From a checkpoint of a small mixture-of-experts model trained on Wikipedia: 48 SwiGLU neurons an expert.
Below are experts of layer 3 (counted from 0) of a mixture-of-experts language model. Rows are named router (the router's row for the expert), gate (a neuron's input weights, with its number), up (a neuron's input weights, with its number) and show model dimensions 0-31. Each number is 128 + 24 x the weight over its row's rms, rounded and kept within 0 to 255. Numbers have three digits each.
Before each expert's rows: a language model's description of what the expert responds to. This comes from a sample of Wikipedia text that the model never trained on.

# expert 36
Relative and quantity words. Relative who, which, and words like also, later, following, most, several, number, often introducing clauses, plus the word piece le.
router:186137126180107148110098133120147145094144121140092160116110145111089130114104103092122119143095
gate16:136144153145113157138178109158065137092113137129105105114119133137121105140136126064151105135132
up16:117150111102117098118132125092165094173154149135131145159131134097127183149085114167133130127148
gate17:117100108122091130158059104123123131111108082127090131154123122115134113153120125151076128106128
up17:101151175130122099110176153165112108122145186123147107118142141122144120098126150106156099145132
gate18:130157092092144135075165133132122155085130094165115168128121134136178140155106142127134119129133
up18:114102161129083076130162130141168141144147127100136147148129113091132136157142142113101143167171
gate19:135101136123128121154074123113147122134126141121145130132136119211145078110132106145141116138106
up19:111105125129150144168075114119128130123146145095095147117103129189153107118142102158124112136083
gate20:129092135111134111113155138162112106121138117113131125150127133132126177173158128100106119127128
up20:135141117123115107159111119085148156161131122145134165097113109130131098100090154142138105118149
gate21:137100165133120104123123138124115134128097106094121149103165106150077152120117144110126103129156
up21:137129083076117139096120077105103122145179160128138115117102202132134128132121115120138176155108
gate22:098097119109173187125121148118139126126124122078150154124075166151133107074138129105119112127131
up22:114130148139192167083151140103162146121097148092133111134156103154105128120155157088109108165101
gate23:111087108134152071116140132125174065097134147101126123089119117109167112151116115094167102132116
up23:079084125127170075091125102140146105113114177102112163080151111119150127154136131114148097109148
gate24:118093119098145092112097115130136130103098107164148115128118155148082152135133142102136173099121
up24:125113154109113096127079090126153104106095129169149111143128139147072156105144133104137146117121
gate25:109176130141138152168128110128137131103090142125089088132145119100078128140122130126153124098129
up25:126076115106117099108109176072121110130128092137157143088094161121186134070130103130112151097141
gate26:136131139116142138099092091086137138123117170097122111140175115158099103113117137148125115156131
up26:152131112130130144178136152140175123106105133162127140111083107097129160089128112126151171108100
gate27:121086160128110129128114150143115135134094167175091142111079129105085136127126134133122092136116
up27:133141093151154129112114092093108125096146088103142124162136160108154128165104142113142167127151
gate28:117103113095101088139129206172178124129129100113132197097144161123121113130129160143126100120111
up28:154143146136179176126131065095102118151112150110117078163140090147107143107144045127125152125150

# expert 55
As and New York. The word as in cast lists and clauses (as Rose, as well as, such as), plus York after New and tri pieces.
router:103117130143106117112147084139099145130093140133148098145054152140141156162129087126150117153149
gate16:166109121139135137122132081105123099098120115086094156114138101133074088115148113088123177109158
up16:134144165131133125117135148130128116165155127146164143151102156181088166069131133127149136128124
gate17:145131123194158118145150130113110144129112125167156118085098122141100112132151125184170101188118
up17:130106122181158118144093159137123149130104140139169103093134145151100103157130133153159121141144
gate18:124146148152156172129144112102150114090131132113066132162125140111143131157092149127131149156141
up18:145168142156170165135144087097154094096137120114098157151130117156112115153105130124113134140122
gate19:124148114120104161121128160140102127142119141146096147061168149108120149134163111118135175135091
up19:128159100103138147098082110119125127134105126139120129080158119115100128124185097122128175143099
gate20:124093089137115159070124133132138106101148136152113194142111101135138116134165102098092130138116
up20:159107073161121128096127143124145131136155145143061185141136086126137112111144102107135099162131
gate21:113123113133112117105158140141091204102131114161140154150103115127148152132119140116186147097062
up21:164155133161099151093107105128099112101147147141134100123143138161136117151169116103102123110161
gate22:092097114091128160111164112147101070112166148135163120111097158108105147123108093077116116141163
up22:102093113098115162130148110096099112080182148088149137101086121119101144102113094074113129152156
gate23:141150116176113088138127170119120078132146184102152088141089106130134149125167137152121118117135
up23:137133160117129183135137131117156177168125103115130116136166130183125095162126113112160115144103
gate24:147122120111120125130163122113124140115168153130157124139137143133068103120129137131131167128141
up24:164137068146133114097111109123144148131148118113132149141136190113108119130130125102148129158126
gate25:165167152116126118124133117114132153083134129094158091114083125105116132115114147176153134120162
up25:146153124131087085159129154116135105149104099092157056101102151121114104105101166141165126080141
gate26:112094162122145141153119142141116125122140064105143155091106106120160113125103081108130124114125
up26:130141096105078101102141129159205088107120168133161124117077107123140150110130162145127147136114
gate27:150135124132123129142146119132158136140074170205168094092142144132153110134122158097116115128115
up27:149093128122129144115172154109120133154101075181121119114113151102105155147120133116149116135142
gate28:105145143134114095152137131087133099094086137116128084149124112112174137129160118118086114118154
up28:139129119100121142181183127114131159143119142122139136170161150125116124120101159084094130122149

# expert 48
Capital C and -es. Capital C starting names (Cini, Cundal), plural -es endings, digits inside dates, they/They, and table separator rows like |---|---|.
router:194154139122147187101151087120146114127149121143113132112127134137143170137094141138115132157103
gate16:107119173127118094145159112132180171140099132099111151103137097089143119135094168172092084139155
up16:131125125122170140125157128144124104141147121153183112161100173157127080130163104093128130124096
gate17:099100120168148120101096114139142182103120104137143125107137174139107126140122088141158143088128
up17:133117137082096132090123186127130126127122123145140129131115091105117131154170191137109135155149
gate18:107107156106104132115105179160133112153078100153135157150139095126183097121135124147143140091114
up18:117103124148106101164129097107128121105080123166108066081129134111110147151149083154102107167134
gate19:126164139176157114098176093085129138144125109156112148101103127109125168111154126152157137113124
up19:136111104116111132165077163162124139132127140119155104139154125145130092142113145136128117153122
gate20:115133152160132131127117108150121133133168119146149126123162170123138154149141151131125136123135
up20:131144172169138147149133140082143121129138154105106117164151133093134158135170139127126133134099
gate21:087130095129138143112118114106113144101130119119148090147138133157091118112127092176164092116061
up21:113130123140142134157137124092128095068162178120149123115142132135070123123113102149139129109069
gate22:086136108136167102126124146115135137093139132155166091143120092128138112125108141154188168142107
up22:129098134136174101113135139157144123144117172140098102141154134097141152129145173148129162174150
gate23:139130105178169127182137135144096103144111139127119112070171135150139150128119173172153141150131
up23:140088106083131157095121120113117139136141158115118132128068130097106123139163124092113122117116
gate24:087100092112105119133088159123140093169178140102095131093162150140157168117141111142124128104155
up24:160128159140186106124146114128141139081091136144128118154084085095113083164108118163170118116126
gate25:150124137104139138140127116120111117127156090127164177123150146125160137161130114123108150154166
up25:148133128128115147130129124143129134071094121094128140138147136159135169164123098172091096164174
gate26:102148147126110084145124111093141109168120123145165130142123135123140168111094113125137149127135
up26:159105105121134162105143189179125160102125158103091118119130143157134093142145145116111112139125
gate27:136152127119127123159150137121114122154154144118114158122159114162149129111097145122106168132092
up27:110110124126098123089085105171134139103124125113131108145112165108085131144134104112162102155164
gate28:108117144117108152133138097100143149107140164115169106133065145122190170133127107164092118158141
up28:166154166120129106111113101155129128139134159126171160136113113117103171098090183119084128168131